Weights of a small mixture-of-experts language model, trained from scratch on English Wikipedia.
Size: 14 layers, vocabulary 20267, 51.3M parameters.
Below are experts of layer 2 (counted from 0) of a mixture-of-experts language model. Rows are named gate (a neuron's input weights, with its number), up (a neuron's input weights, with its number), down (a neuron's output weights, with its number) and show model dimensions 0-95. Each number is 500 + 40 x the weight over its row's rms, rounded and kept within 0 to 999. Numbers have three digits each.
Before each expert's rows: a language model's description of what the expert responds to. This comes from a sample of Wikipedia text that the model never trained on.

# expert 18
Description: Modifiers after determiners. Adjectives, ordinals and possessives following the, a, or was, such as first, other, new, more, substantial, her.
gate3:416470487489513458511503445487507484449518498575497516466492491481415557505527452534471510442569478477488545557542538403535572498483471492483465425463490583510516538494491531513428528580567506437459497562458485515493446470553565529467561490490573485482452520500533496467484546523491451511
up3:432502516499534490399571468510407511534461493485510510496564492540510533540494516492571498494466471492478473535535495465527515514495477485481554580440455579489546506504485495506437495408512559542526448552497441497512524489507424474480524508547489507513480547478447514484553487487460558529
down3:430491478548504562495549480505446495520538552467460549583535523514491479419558568515526495509530501479484521482482582505510547465543479504490490519492520556486519513474408471544512558502489482450490459553561482463550519527579452511564472458537448529426549506528413485433510520505508469444
gate4:590517503419531503500484474516511495492567514452517481487478537422535456534466482568544517509498497481588515490462521477480539466477532525511507481481483405489492541525537486494474542437476556470473434523475532512409494514480447497535539453513433477490479523448503488496538517540573503435
up4:513510568549474543519430512451487490534532428482531469478527499425535517507465468439518482577526490494600514453513523502505519445473528483531487552491466440521495430553498549560518475510513553500453539574529412550501534531450484499520589458519464414480438492477485563511477544529537506463
down4:467564480553475475490573535504462497494518542494512502591380571540539531497476490494479482538494488563545486495433485537481470504518557492524480503464463472541503439501542485478566508519448489514491522566542526491553485572448525538520551507578572523502538540560491428493504521510484479489
gate5:486552502496440412480462554506423461551510560476499505482614426473521468587482547467525478539529535511509509491521539487511403509504530552559527472416488475444440532555507462515488463453468516438506562491380472473464537563492493551484540533517588630475446585543478535463527572496561547467
up5:525432506460544464490480472543592512457492489499506512536396472505499446523545462469493506475469521564521459480524522448479424443516494519489515472516453502478403492496516577514552591535436436487468495454532529564531475501554568459533496533519528521471505413506472573478497477573558534533
down5:522602518419509472539426461501498493419487555602560528505467480492463452481549497489456436581549443495522567543498541499559494504490485514484538518499482476553534553493487509440482505460448470539492534515502458505457415475537505555456493444561447521469497423494523469531447450458504566513
gate6:427503492484428455486487544504534510502508503440505466476508541433461531483505515454466473518497541539472589507598501539518511619434504463492538528472485449445485526502522467429483497499486507485550531467456506476480570571480437471479481476589531462622559561465461523520510503531463455575
up6:484441455578474491474518437458484588475530491541504529432497471545397510507475450439486433553486511446467516522492449555535446496473479472526530450474501494473492499511516506536472495503505536575486486498540482434441516429499400483469490535531499429430450509516513501620486501511525560553
down6:542501552480459496469538470527508498475474497470530437568516510516506517475602424518439541531529527491442517524465517562523482559516554554447527467471536477503526473543451462370537523499544494486499484569470479561489521534390505507497495424410544451488527538444426502475520529554483538469
gate7:420459422449446552492552423488409500515491494465488564537494512470545482496536530443454466519564502508446508532462514494497529485469536464509508508560507510452495461470525512505455505530510483473499489519521568511504492476491417536582520481502498491421477477434497579559499472477459481528
up7:476439473546524476514545470523469473483504595531534488410490510501417541489492542520431515512516535506609511417448540523481443458420481552488508483493471519489462506559512511458505467446551516439501449450518530478449460571600488476435585488542511461504531503485448526505462525515489537564
down7:513492522602494555441458511551506495504484438474536514445460492535518456482513449391512561514595470471451475555509494536471433542485506484521512464507489426497495494425485518571437452438522537548531429498535534469495460449526474527572400483500479499420501499478476482485453512426509462511
gate8:494503500507425506539472551474507529567500540483477513508541445487517531552515532477517460489435561517482484440442481478543480532537582462519502491441486470501452514491427435501486487488466504489455510514435535440495514474494508484528504530528502482505533547432499447530478537439516488435
up8:525580484528557512467578503454449470495505474495509557535469503446484518485578486486468496447555506469573472476482515530489513453555502534470505520552524475533493492545473512482575465499443452526540483554470453519525487521536399501489456552534523416496452486502510553480504501527508500470
down8:494505460534489477600564474539470462509532555511522436487505490511499454548557506532456516482502508518566556466433520471532456527479489459513530526492564498523585481530460522472511516368440525520542517448573500481482457495538580591456559477514542547559507428560434538558541500501506557497
gate9:470465585530429526476500537538549495537568513523505537512581513506433493437506498543537527403491522507535511605523536450525545529461484512459550489489451508513558488434475554523460512537471500507501452437519503448451466560487458500545560448525557516526472550467572583491476557469497493498
up9:511454466475475496533556522544487433538516486516520436516518522516522442479531524435457526602507538482535533428447473519469512390518538486523541553450557472472491565508586487474450460476495478570463416469513481555507508554585497501538504469468495551512511456485507540554443456529446523440
down9:571455508540550542470480488483503528557428498553515459544477506560526504516529454494532534541455499481453508430443427509459437551500526510565469491590537478513479429550461528477495474494525488531507513489449537493561467479441466490513475545433511504516460520496512428471501533524523503488
gate10:498456478527485508524454503476528438386550459569501544508613464537527484546561528507452528459463510531455554550569583463471499464531514435471569569502420497435550474526484464480478458562479506494512510464503457475599445530516462522449564507501477520440522502538500491537441496514604533458
up10:471532466475528480461541449509447550521439563459474467521487500438525510519468458463496522552516463489510498479465474439425484533496489529550409499402518552502441517537495438509444455390492539486483540503474503582484484515561398457606471498482464503540520499476529464445493511534475564422
down10:549534557520501515521552455410516538410545488552472487518385519550505547446510476495532471582460459465468544525442474397530482546469467558578448449527428481443458481495494491520514524543480483478468547453464458519479504496495471473560550510419462473526482541497541523465489523496529498515
gate11:500535601524516489557504471520577499489526519486478531471488531523422516540476434521525522564502545563529492472468403480538508499485468543457509515452500471458550463499565479557446532472580535497575493489511490505480507489544466511451528508463511462513455505447529472579490613507503483511
up11:515563544489508515505492450496541512535513537474521439497498542444525466466490410537443485487501520510593531435445493426536533473556537472468549554509535461526597504501498539511479502528545534515467505519445398474475513523499488494541529508538508514517471568516473472578506505505537488510
down11:535464384461496486489465438422421495545488492482533499541440519436502450486517520487502550493493469559509444508511526471401507549509532548477443492573509500521509477482482481526453499529493544405566480537436485510499520519443539559478442548521515530511488474505519492435547467462487484488
gate12:558581503493507524523544456485483554576489436476414514505528548456549578478456494527526536508517493508526512536544522468552514520565465518478513495544583512559544539622546549465494446503502531541434502532508516461495514479497511455557489463533493499480524526512466459418424504534538533492
up12:529514507453533502506526490494508538521432449511469504522529512345477579493514464559485495470517443494474493575502501542504487586517502511479535536468545515531560442545455478537513493494580509431534461416481497459525513500551509482500401486573491477502480539511423466498449498551459505501
down12:451485517528521462458517471543491516535473485493486509500519531481479527492537447519473508496499503535456528480519550511558519527544537561476448536521539475466544487543539388524502510553486535481505462505578476457447511560439568533491487586672495541423507552499455492588498486531520528504
gate13:603515490508491411519553531492521540439526458543548507467558458506491476543532502546518462593499460609509508566516530456503466565480492561483453582511534514440549507454430411452489548524431493501535452450487506526520577554550496496561543419543448540537505513433496441515482522519525454551
up13:494543533540464506435444584530513537503468485466483485519517543534539474516451512583435487591527460460521496512492441488509464499490505519479446556529506498511504436456474541533490601581561595506501542459517512487552434510420515465496479412492498458556470530440481459490517484457467456485
down13:512559446483485520586470502527581552504493491497518462470486519461497539440528551437477454552562527513518489540515540499499541500597543525575495550470512537448516458478511523485518533501506463566457573581520535472535499494511473434438505448519540445525464529464511496443533472510495545455
gate14:568565510472522519461509467535492504503535501473474526555473484487515490555521480554451512510492447534486500460492496496478427494411531524459543601446595517541430560481558528493531605455477499527505514483449484555537512485468518471549542519438443475441526479526491570512465462517488510452
up14:447528460445530501456505477412493517500512543510555479398565482501491416478525532468459500476522502425506545474500553468562471464546450437510522506559517511480463484464476425456522437391490494509452555533517510469458469476541489583480498544510497540572465482472484521512513475516559489475
down14:485509496585481451529458512493529544450505529475491495390524550463572492550482522475587483499514498508498541475509475481527497519524478491448441508470526481497514448558540542486464469505500525561524521467506454505531546467524470528510495418564494512506529531447567482538482443584540408472
gate15:459435493526526488467491485463485490558514475478593495491445577453505520490555465482524489523472517466516496518470517490568449431551468526556492465464503522506478475520562488524540473477494471500566508537489472542459517504528529508474471537509498495477523464503494512503464493491574547519
up15:482505486536490511511553482375490495538554423492578450530489563456504539455478500529481464522492453468503521537504493487558517486483496470515546494507545519492605461519531518550507480532518540499576438449476435536499492513508542503486448535574462444452502482502477519465472513520508542455
down15:547415563478453465518492503582439481485428557501564488536466496461519551456510501522556495477536469541461455510453538442543523550490469461490520561525490508515458568488509527538449474505484447497481478484450522508526459513430519457466474475540548504463396501505430546442517504529503461486
gate16:584526530574500517477452539502531541502491475500539514455541563483584543508422489479507476544465509437527524526460517511580463501586551520481471553470523468526518482497449556477503468563514464552510470560465489458499524505515474555520458457445523395478520541519458505536476460465524538552
up16:401457491525450494542470467494504535478507489518585537496455481519430486509525505511480513524470476609501459542468520482466529482484475490456527433528461540526471491508518493490459534493511498500557466438464510463465462432416571382528510593517554511462498463426492492532552528541576529500
down16:526460522519477571513519469427516521521510496442570508526527489495492547519497483546496430499474523548499507483474486465504455519551524554501491521491461493496525474578514519543441458461513584524509562405533460488476535463441484445483588510370482514527494435495538445509526497515473507550
gate17:465457477463522482520452501466516537475513454438553457505569501485498541469522529501530528499493454449420591519496529517514514534486545490480508509512517514516488478502494543450537531575507471535517475481475481488507519444459528422547499441494511470539468543441426428499439512459571591513
up17:502512500467468504445398500474604565448539522466505515551450543546565510501449492503437471518528544562487506462546481474532500482545508540496516464497528503440448484477470502545519554547525490486495466532523453488479530498447547441503488531432511498529590543476495542488474475516473513558
down17:547537481544519435542517413479504500520487473565444491478491493427498478476492442478557537498537405507487503486510537589464502495446547492581488518490470490467460433528572436498432454493446499471504531464474461469484515493541468484492507408447473446476511534534509486543501450566461434497
gate18:453504500526446543476501495470472454479530504486450519550538487449489476493504526531488462430498388454483504552496569492511464399462585469522414500517497472525525507495442511534485516435438487495524429510449476470501542526495477516489443529441572529478489485518512502475558458467488557445
up18:493493493521488603435523491558459521455527475475500563467520406469512521442482500472487478537514469478469514575508518483470512421466595453529418543521508525535486542461579473498554507487489539500496416556549504498550599470472467488532518584525570495541492444531490562528464416529501571574
down18:541469489509495493505505491498447477479548491448519508567526584497547552509479476505489466537507459540467476549511508527492486516516503504507444426475465425527545530564499478565516512589396550555494423568494444558500474491550457458489465510514472471483485490515526487517529466503535512512
gate19:585433551587502496491545526454494511519451513509480518494475494474472495497555470549479479434442395550427527471532494442522536540494486538569441510479560499482553502521484545469502503512550555523493556406507543531453532465538470458485484562446519565473503422530436512531555532518512532522
up19:503404549527436510521466466500544533485505519421540484450484499522570498519439421517494568534537574500537474466520496545514485473528532491516504490432497524502564496597489491513411563501475505491491518486532529572486462481544479437526549436539561457490468542474485447493501468505486521508
down19:543501472544404487554523476481449563525558504521474397538541445484484487495513402595520577517468468515510478567493508534462541502512566575516445491511472549534539533459547516470543522556515510481549539457545545488519478485504418498464525453513504424420488493507503537515490483507500509463
gate20:625497502482470415433459457513486540493473507465491471553474478506534440457455464507432556521511565504499462530550464509520503472513423447472462486481391498474484501525497509466457495463522551513488483470543491532466612485529510486494449529512524447516517526477447566542456523473460514508
up20:491474502497448395539484487500548488514431489517522504510430558494490497430500493545489538515438540471451541479476552484474522564469510552535447432492510453502473506468480424483494485441509492459530549508470481540471508491507572479526512455431502521509515469477503528500463487473515585561
down20:469487577486503530521520567508539423465515487537385536470497442445509449533513476469434521469549481477501515538531530537490493506550625494480482482493576546600509482545477421538503519557448483464534436417516509537501493502472561504481422478432537552548457466448499512557535454469510421496
gate21:514468544472440464544433509562502502423554533485547465535459514494472489549489517507509588515447484467464577510453486458419540495440586453513458573444533489528506421430491426483484502495555525475535504475525485444448527496479445499518489473443509486481517560460503459512572426505576475475
up21:458505487444541438573516522556456536470534502448542491497433536501469473467473451551497575493478544546506493518509499517474570476494535427511453492483513474535531426531502517527578558468493518437497571562467601463483498458524510531538473479492478463494501448492528535466529493486543444532
down21:538475486484470471493441587525459511461497556461560550417516489520516503495471487467481595495469499464557425512542529584589427474529474544589442485512502508483487430529483491560564497542497551521521611518556503430507484530496459528469436462537471509479440460563464511595500523448484379502
gate22:529446507553504526478456492609492529484476549471524542498520504455501486580506482493536509549511461611435537461509499505494511501467508540499547589474441579506480543449514581470509510516496460443487460455505496628478528496499442513455504438514487498488485514515474523471491511508429494476
up22:537482522578490502510541422494529461549481515526466481536465497552530500484519422515554454502483518412559467443495479534535532395449492531478448457488411502532520519478555498511510543468471561492516507489513566476479535513501405490478525490458452479512522544524465489366523471539482485445
down22:522538529465462519498504519472447462479481531530566559471503488484482471437526547453460504505505472557501464529484462523525455488480490505576459410544524527426502512579579461445525490461480537556496529543444506418482478405553537511463492518522546522497512410470546442544501530576529463533
gate23:576580491491561437582492461504468511496491536515491554404488523459501456463516539495525496474487453454390561562512451406518448516555519494463473470446393485572470518539508477517538553511436517479458466510516421554534513513497510579495503474561509494437540518517518436460563489490534547477
up23:500476524477407497445488503539493572477500562479512454506518450464450539559605525475485515551474525511483394456496494620517466584513530509518505441501536496517450491480514487477514491532534531513487484548518529541460449445552525519467419453487509489518487520502518586496452511415525510428
down23:439412529494476523575505498469493513503551463526435468489496458455439518480535497379472523432485521520514490483491573580522497492481496554451525546482510540569541491520465514540548455527526542499447477554449514546490482489506550483498467483565495494496459511439505496488580527573540552514
gate24:517543408520517490510511497511501491499474554480535482487508442557472492473462542475459479463504421510526439505539525502510532492506527574526530524561598541416373583485443505507526425505497443480531554499463549525458545470490469534382536529516537491448489503453522452482544481466546497508
up24:525450568506451444474474479577440529525504463614471515501459538422508533540474447499498497548445551475520562495517461495503580531499511481520439527510466423502613460562558505490529495511545544492428472534464436445443406450480523461501446489555482484524509537545463515564484567528515488481
down24:502502512476500503496476515422462488561520529467479465476462487439495457502521490508512498426585514531424504522523478493512426530506460489516525481499504458554455452530568536528500537455446496531496573565462453501444495539533540530602470503432493565543479510445480545445583527493469528467
gate25:494459526501485582491478457471511503521432472461403375464479492554480473527534474488476460484453462523472512510469490489521471503530489502583471487504545472487487501494511498487482566490504493494543443546521562498583483503541526551572521501491486521546481528556589522514508496569507543525
up25:508576503477562473481563463463378435548528513565519444488427490539521475528517422455492439515454521413428541514508523434454536458553434504543560477507465452500508423498567480559503432478471511478482596514517457581464508515474531464522540535456504512491478456397456550490547455589479483495
down25:503516515504521534528511411452487494560540522482557520477522543508533475530469526533448462531463534530436594542456520464502494472502445496498561474471554522517503491465514502495538462496512503541484443540453475536488514518482505526445552459450444457459480522462520542495454489442480464505
gate26:484577512493489539565450473422533541460516531479514530456489402531490511527507428549486535523594476507503401522458531460506571497504467532415494460536491540571549588509443456563491530448516523390498524473514497565498567539469506520425450432521529523461522483479528526471517461506518462508
up26:475475485549460517458558520544416528494493576551547490500528556512549449508521475547496445514537519447503474528498511483492556421478458516534552512531498532518514474435508567492525444517552528558456553601539564488527518481506475463539491537486520506502505455512530514552490449490538494482
down26:518411477518426538474554520538404458518457452540501540493519504457582517520452502439468499510503551539543409539503452470534520425482517493509531482480493546458495500512512541527516511490518548605515574551509564514439516491531448457449489551395456513593505521459552525498457469523499506413
gate27:520549489503471544555556493432567470548488522480561532422515559410463476464479542460563487466536552494514539518448508502455520563510598479499409478492566447411519570535503497492467517480548480499507507527555479523492509513545568527556451442470485424524466478473548538531512442499467520524
up27:503463577456553485471444448565468537431552465499482473480533536509494466514509443523465511456547496511513495440558537508522552541518503554470565531537479513549549459513525474545406489484513481526474463476496512497503424453450520471477582445481549514517535530519554447526565429601532472527
down27:526498478515550540502505488454399520474500509508499556553405500509493477580484529500462495517511517482559472529464552494451464557439511469543489584564484515479528527494456533536488513502467582512530493503506480519533558546554565418509407544516560555510501500522503494469524540519479470526
gate28:520571545550519551455490464475498571508506495458565534510537459507450480543498543516550484495476467561503506455494568528445561568478422532458486513568446526494543525477562475479564438497481500533546470465497513479474524545444467508482529417586472499512495521495539468610451529447598556457
up28:560489413428525473551472471509530462485434564466451525490519473524516511438563524530523451495549552487530467512510445484431444500568483431516450511478489499453439507503438468535454542441456532443497456487480450519564521442483507565452449629497516520482471497557536451469511540487459454535
down28:473552506455532452465418428484515515491499468486478597469437456467524497450473475533487443429546508509499562544471488510576438468523471476495408546517529497493483493509425391541530468494486573494436470531497560468453516486556482492488528469496524412469553482442520453476486507601496482526
gate29:443535510462447554461507414526550473481502554452538409454564532538464473490494452486513495497489423431460526492502515539507506454502503521551578493515503500480487530539501470554443458489527419503506541518543503575509514491529477517529543524463537485484520457463487505487532511555494499512
up29:556477489504528540533521522457516509510563451520507524615428497462542484482538496484510524465493588565590463459524471434466482545509539499487460480490562473505512488529511543433474546519444551445524440472514525415482472471510543513482506439574429461508486544467483554518426470423497435467
down29:492468482498512497470459512546469506472512560466444552525493509484476476478532519568632517523472433448515427483476433534522494582506545523498558475445544481540505484466523456476512485529551490486503479497447435521524398474523505495512478472584464471512597487460537521427469413476503549459
gate30:496470529533492473495490527515553538511503545432532586553607486428450574469471465458527531565432495492455471533536486494485452574480538477446517508470514482576535445512506533530523597488538514492465525433454461517474531535502437535436500533585492484521542501456459459485455441517458468461
up30:461550538556461556441574514448498459540523404530564562569524503524583434491542512528476491501561495500461508478507582527481503553529387506436471484463480479489503511495515460482523473482512504492490504456538564477497540534481524515511504524474448508480466532532575527584442504473434462523
down30:502534509537464609524485508527547544456503481444498439431552539487494599503584446444573456515538488472474516483564452540463494525455550489455561494543549460532602439558513533511490529504523455526458544457511476498522553469443501542485600467400515535464567528468529468547567508466503500432
gate31:455491488531558436572508423462451440446499500507525498499518524544564526508454492584530506459498491518482499530565531582443580415481514514475518511586613505585462472451533509515534469513470538520523488434443569509453546465550467454474452509454499493519552536505522517480476541521462470525
up31:437492508525541423536490444495476535444503551498416520516480484509519491574480528515567480507486491497504520470523495465475501460499503497484496416510556500566519530493498559559519538498492548503478550369430473481455490537523530428531522538565501521509481588539459481437486549493444534525
down31:489494457524471484474491511502516527553580510484484507518560498425486503506414451427431498599501491479588493517426528493548530534418539494528481463529484455498532511507565509536466488546506548488508456525472505542555414496481551529476500511604484509469500506464428478579497500531541535528
gate32:516506476463485554486518522526445419434510409416516519517502524474530498568502459463508533458508508569490485537466551528511505494537464470472528540431513456500454556459514526506604525530497522503536534534538460498503490502445500554532442559449478460373494521452561484462453479532468460412
up32:549519478423484484561483557459550543493518468548536614491515592538436496426468513512523575512435540514547489474464486481500486486485482482473503518475496524515517464519512404512540560479511404443521470443523426459493521540464500492539497581540539553547499463521543490552465521454475502507
down32:500604513560538497479504527577497542463484525538486521432517541466486511492455490543482560572456473474467518470492531474457567526495482405479512511522527498460470529469416439549502477517497462482563522478489571492533497517478522443615509455493519532460496497447441506500473508481562469411
gate33:494480427516504485403542593480475507449487506493473421530516433551446479618428514484475488500567512522441473492546527534497502535502456512537570465442470578527548532476444465483567514518494547538435499586455550498495507557449434518453604546523535546501457525507487446498517488475520463483
up33:429480547527476497476440441414482520499534450434475421539469552549505543500531515521535558460527461589374479461516481461465507442477513490453542474551539533483425522501498503455508503462464517503493485449488513525500546530504464516496456492468473530502467487507468450468536447506469544495
down33:485467551549510481444518540514490422528484440468445489534588456555551496445412473511486534484517480553491531453474479446484470489512497481449495544539442515426505456584493520527567469445497463517505534503485518525517520483510440464461455475559561438511511492481439467529568548527524572525
gate34:514533456440437512509475460500496520554508475505533543486517483559510497530473542546474553505548545543492563567417508466486480440529538450521517470436487530490520558449461445532473399510504527505500419445500519493586514480451467525491475475557471477489466447488455485583448564509500508539
up34:459539525506482502505448452453467544506605510477490483590499472509526555480543536575493573496531492511544518595567484505447452439561625441545531490414537546520574483503552482471512409552494462538483433438498477551550543502491469492513451440524444574503496481451534487518523549470558494527
down34:478510443538493429554537419474555507458546444514501476444451504536481504548533499481482553462547485451526467550527498545512538476462478503529434429523467426388447502444517445542448493518478521490484432495550509518486522464497445478486474501536513498468558482432516454447564539490506522514
gate35:494547554448498464527506425557558496529527462535500452458488462475519464482530417528505475516493500516472520519500500509472565423467527578520540527493369488495506526438486465484442515581532487520604487516460440523462492569536486456428455493464479477497506558495559479492563558518549492446
up35:466471554538444489450451515487496555466523558493528499525415434502489497512501436476556561494415514490553488523517541445444469468535589530516517541452550477524484487447460540493532433464591455467563535421531626542426441501564536479464522470397485468520556477535454509562508474583449457486
down35:493444538537362490472492544542545518489565447600526524496519533517488543520522555463507516408482567602551467525453563505524528444546498517516481460503555490523489501516493495472539501442540490521473470469526546524486475473482475504563469461523476470508474513497480483531452520522452442511
gate36:495464510534445458522457457476453514443539503422569488530446517517444484523499531526448483494489527468455570450559503571480478483497462455488579493484450546522601579472446518587461451485521530522503538500439573518473492515546525556504471492501496550482493453539473523494557439487420475448
up36:519526417559431472482572542537521581458502463573496516471494482436515513524492469511475571475492534518457473491437465458460504577501526460490547498518574520477502504548491488439549467454488486455558496531534399434415549532553502447516483476525519472481476529536552431509413488509479530504
down36:501494576583514466532542509545489481571539453471524543482548490462570460426435506522467481489477474390530526544463510501491427475524532568529435513469505508607489457492516450528522464530491444482528518522479491481536521447459487449482460431483517546457449449488494479462442442510546506479
gate37:549439532490500469565491548515588518470485535471414471475514482455506458562526464444495458527481412504459500507523522509480547492463529562480531482459497472547491465560514554480465554535529503531480558430516434449537520544473506565506572455546499512482479412483535529464512485530488547496
up37:526521543474532486544472533528467480459541491485517460594492479489482528492485464481447485560481450469498500518496486431470501554455573499479484534530449504499529423581439552485520449492555536504491518460564494599553518515471544490500533435524540505521477482446437479494439538456496505493
down37:498567517474480509478531551527531487519523466539510521517532466501484527491505440521491452484536466452413517503413433547505555539511500509443503560485547420524499518446520433588517526429531539474453509505472517491594567519507564539513526512440490450482467488441486543495468489448490555535
gate38:476503510491547481589521512547461468517481489456552457530491495510515484526479494510499517454433562510495473472531429425523487493522556605470565509451532513531366464565460518548481535416482509560502535385549477488443497426497433430528482482502512477565525482534464442470496529429520481505
up38:534450592518521449460537519499481509483489452490471509489456499536508561467520512485528545538479450538495563515542513517468520461515480509458481523586441466487557515470420557455430471538490468485482461498488513548498529485512447527469435500494543498502527606489474575487489522473478518599
down38:482572574494434489517512473472557505472564481493458474440465504474520459556456497529443497494477501462551468463504527538480526515427498477501493492517436460541468510559431487462473518442458550487519461546425530443530512496518547471431477550526470481534569477471554501480452543571507468542
gate39:552549568507483437546561487508536541491433524500473556479500444464526538460498451517470469542462461482552483438510464443532471578424553467507472501447517441502476456525437454495499470451479485458477475519442571524484539537529537426503544494423555523533497538510437575489468546578481496532
up39:544489552547536493551510452497508461520378634487510578459537480535555574418489429468504513526415522565498481505533548459442500470479557493491552543451552482499493444542505496491493431423448549506539467472437468496552493544553540498504551490499522528531517561466465480491492537481461520509
down39:461452517491520515457525567584567465492435494470494544546469461478514553566511506489505480519508479573533485587473517518516588461489509433516484511513505520453502509488441433534533523486493563469468536502460458505538439444461490469463472453508543494468577554565559473478542442567514434534
gate40:598456502517513576520512521503576480494475491472511481511527434517513486438535559497429512526480463574475477520537532466499575511500470490495478461477430484541531507470507457544428432580530498546491476523542455536475460586487514488457507507486519440529515520510521541544468529489568502430
up40:496548465494522414441479499568463522529480477491476518469442497499542573559515473459470496557504492425494390458398493497534559535496482480495515572514507520440534498572440496469498477524525564430450501453482484443471486488503446459600536552539524499502417455513494493549464501511444476537
down40:489570516501519418477529482509482590516488466439438504505472434524550481553515425523507502488512575486472566524480450447495452493506514567453577542506476600426517438476555470475456488572518529486516545501455527464427476474484459449562597518400538462477459471531523469486489494514420449560
gate41:505530454520504486538524526523389466522497456504479449454544445573479482482522484500541540435524583390485437523432512573480414520507491534537492517490521478502469518540501482469478394483474509460457498511481489463494505493448507472474530561403519471493540540447569480520461452434464561425
up41:532494484506555486431473562535462442483500568482469566529506529523471524534547561486544468461435434477482475449472509483532580462536485515516548492549576509453510511462492530451500604500576494515503552480496510528508470482507483507547487492482523542582511478485494450546591501548428507511
down41:488519469449461474458473555496522435523465524476420604491529474478439489550485485551481510531483496511522486499463387503507506486440519506524525485448514436534471482469448531509589503497497518485570522530526519511480497504557523518497451504494467561497458508464464486484460591448476441476
gate42:487462581460502442519438493491517510517453455573416477528493462543460525525456526584456476559442499607448547502553521464532511551497465447558447555542408550524536486549516505492468536438484484516469468459455479561475533477545495505534529439476450431534528459522558477522442503441456507474
up42:497551525572478568491453486448572493560453486416444559563512482492530513434468424532478500536489472454501461519525493447501558509542539450494447531489473534543448486523495458513505471486488545520461512528480434532424564529526522490540476511467526472520506542558465533401473491461375514496
down42:481467525491498524471418448476497499454478448522378541514500498481524489408587504490438492529489464549552519534564481486486520549500508522512481459578588452493494507495525475513417482520522525485471443555476514542457540506523421472439522501629527495539440544506510501517581524465452520507
gate43:547426501508533395562449494501480510495474487502471514576446463456524551454566489446529457480489503491469506477587539472456478521522527482452455491488483482539493532553539575522463483580440488461511493486476478452470502453511458490511507523547559505470502391447492581497467490540510390455
up43:399527492555577504509531467484569527509492552457578580494457505480423493566508542516507488488508489473557434458437436503518449541522461461506504555444474501445450515462409512466484584475477516528419513481414514509552489519507482484445526539497516513509521523519522495541504459508491505477
down43:511551533544522523522479517502519523547456573497549489485529449502458460538514577570435581438556420532495576524445539485518448571535508506516485449475499506548539465448490466511452476490496483516499553508510442501513425547413491480528551419490508463505511571481486450519520480609482541550
gate44:471468451431450421442511502528531515525507512543485520505619504405539531543544520580444539509499494543485503460448474460537534537477460458587511502511447525416584522527499561474484554479470517440437459559486506527496478486477526501553510535519440493460520515540558458506512539488579500541
up44:456452487482516496464516503549494539524524602458520553455469489526462500491530455513449460481568574541538446483575473474521592435451531545499513440520570476466490489580506467490481548517596523527484498527487525485438461529484462468469514497535502491488507490491519500446508534449471464542
down44:473522528560446512456481463432485456490555502498508483533501516500546542529532592541550514458502475540529552524438534562538533477515545478481578460503493520521400424524498499509484538486526436546528532502519597465458495564396497511525496442537455450476548465499567502499497489519432445455
gate45:509491517426443468485494550536497529543501510509444479444500507460502482539513527512553546528501524423519522496482521400536535513457591579510448500537486535568530466518517433542521512404476535510513515485482509556473568519516503469504585483497454484452454511504497508514569492485513466470
up45:505502494482502410513464500524517491458472494465530505578487518461509512449508510491473445535466458544537384494498511507470505494565463439551485471460486479470449568481461557436543496528536447466484472512507487418501463487492472475508430530451504546541512510450472572476460433519461525510
down45:510490489487468480526472539468527430488459467509497496416493522540490433428513516430497472500418423433487504516490509522515440380509524517470502461501493575491495476474521550529541407555511486475467530476426492462504478455508538489468494439486521490497531495469483463491509513503529524555
gate46:512512435542562514526472510492540520477481478557541468507561507503455424501505483552560520517546554535477479491477500479504488503485503457489524610496461549425424532531510468463494485538574502479556446569552467520592524513475463468521485502444511526496471549479573478466587520469457480505
up46:457487487399404474468492461492487515501532486398486572488562477428506484490553509549535522496526472452534550556547560603504524526456485468482492446525446459488555446493535513541498512544465557503478458478417448444535532495467520463570470526532449487480524456486532538477480594454472582506
down46:535430515463385529452462467532471547526551523512457497428496383473460499489520587472457506498491487482477548473471541497557453504513457494431515478465465435484474512593496450508503431582469556480508547506496455570487513537492489464482521443420503524456483558501608474520522562499530483511
gate47:506560484449554493592539528484480506565491507469523468441543554535501585500435446425526479463460483499528455497516485462490506473396478559481499466453484455498527526461459527508487553468627518454526513493484481496550468472465503495454485536490553444502482512480489431522431520554515420462
up47:472507472446558465538484495482489436491485580498528568438527473516509576574467441487474460457435451532559501454545520462494537504456526575536438458523525411465458515495485476580540522462509441434456525514437424487470517445502527492456482474511543529523479494545525513484497500527567477500
down47:451494557429524511473484412490572512555543586550500506460508430517549472542448491505466497501501475581528509462531503490462480561471436470517495445438461501491466473549425487522560502446512468505526441543506535432469525523543479516494487374420515475467516431525501503560532440530556487517
gate48:449578534480531439516482474501568539469460539520512502492481503541502490457449474501551529516518456507526507480444504467458527444563487472481508515479550428484521531537509515448469484512462491447488574460461419506477496485585531441507580463531506470436468450476501546487522472525513537490
up48:518559493510437508508504485510456445438527488488537583513468490536466473489499495430491518474519511564483574540552475439545484483510504492494504526479502496531535566482540510499520515520569486485488451593512583516504562551488485521501371543551475493566515556556521508511470502504466480494
down48:453451473381505509544481501508522498509445540552455541545516435439487516508558502464466497400466489525499429463551495502527488377523541482503473517538462461425472495461489516465510564525523467411517430511506517463545513513512482513515535517457425437499433561516531541559542535519517477563
gate49:535532543470435612543505462502545468517549514564480509449497464478543440552479481538489509538509489501569540507513528471440514416478473454446524565535537495472501516484525488516499474454492457526423481632517491502460504518556456499529544475483554490444509451506587451504538422448469490535
up49:513505418536477420531463560461497496447519527483462487539550519551519543489530492489516544409492559497410553538529545505556442496458544506512439407441479480521485492506527526438493544457523502498544507366509504505480517559467576562555491530499499504466531469516411450464557547516469510452
down49:528557499542495517524434533568510570547495543480469535543483580434537461458544523507575430457532446534505492525526518494534580514525515480537492492504512522523545538518521511500475499402450532545513497506548525468456543462543601440506493490400463500428490524517535555521539452526496512566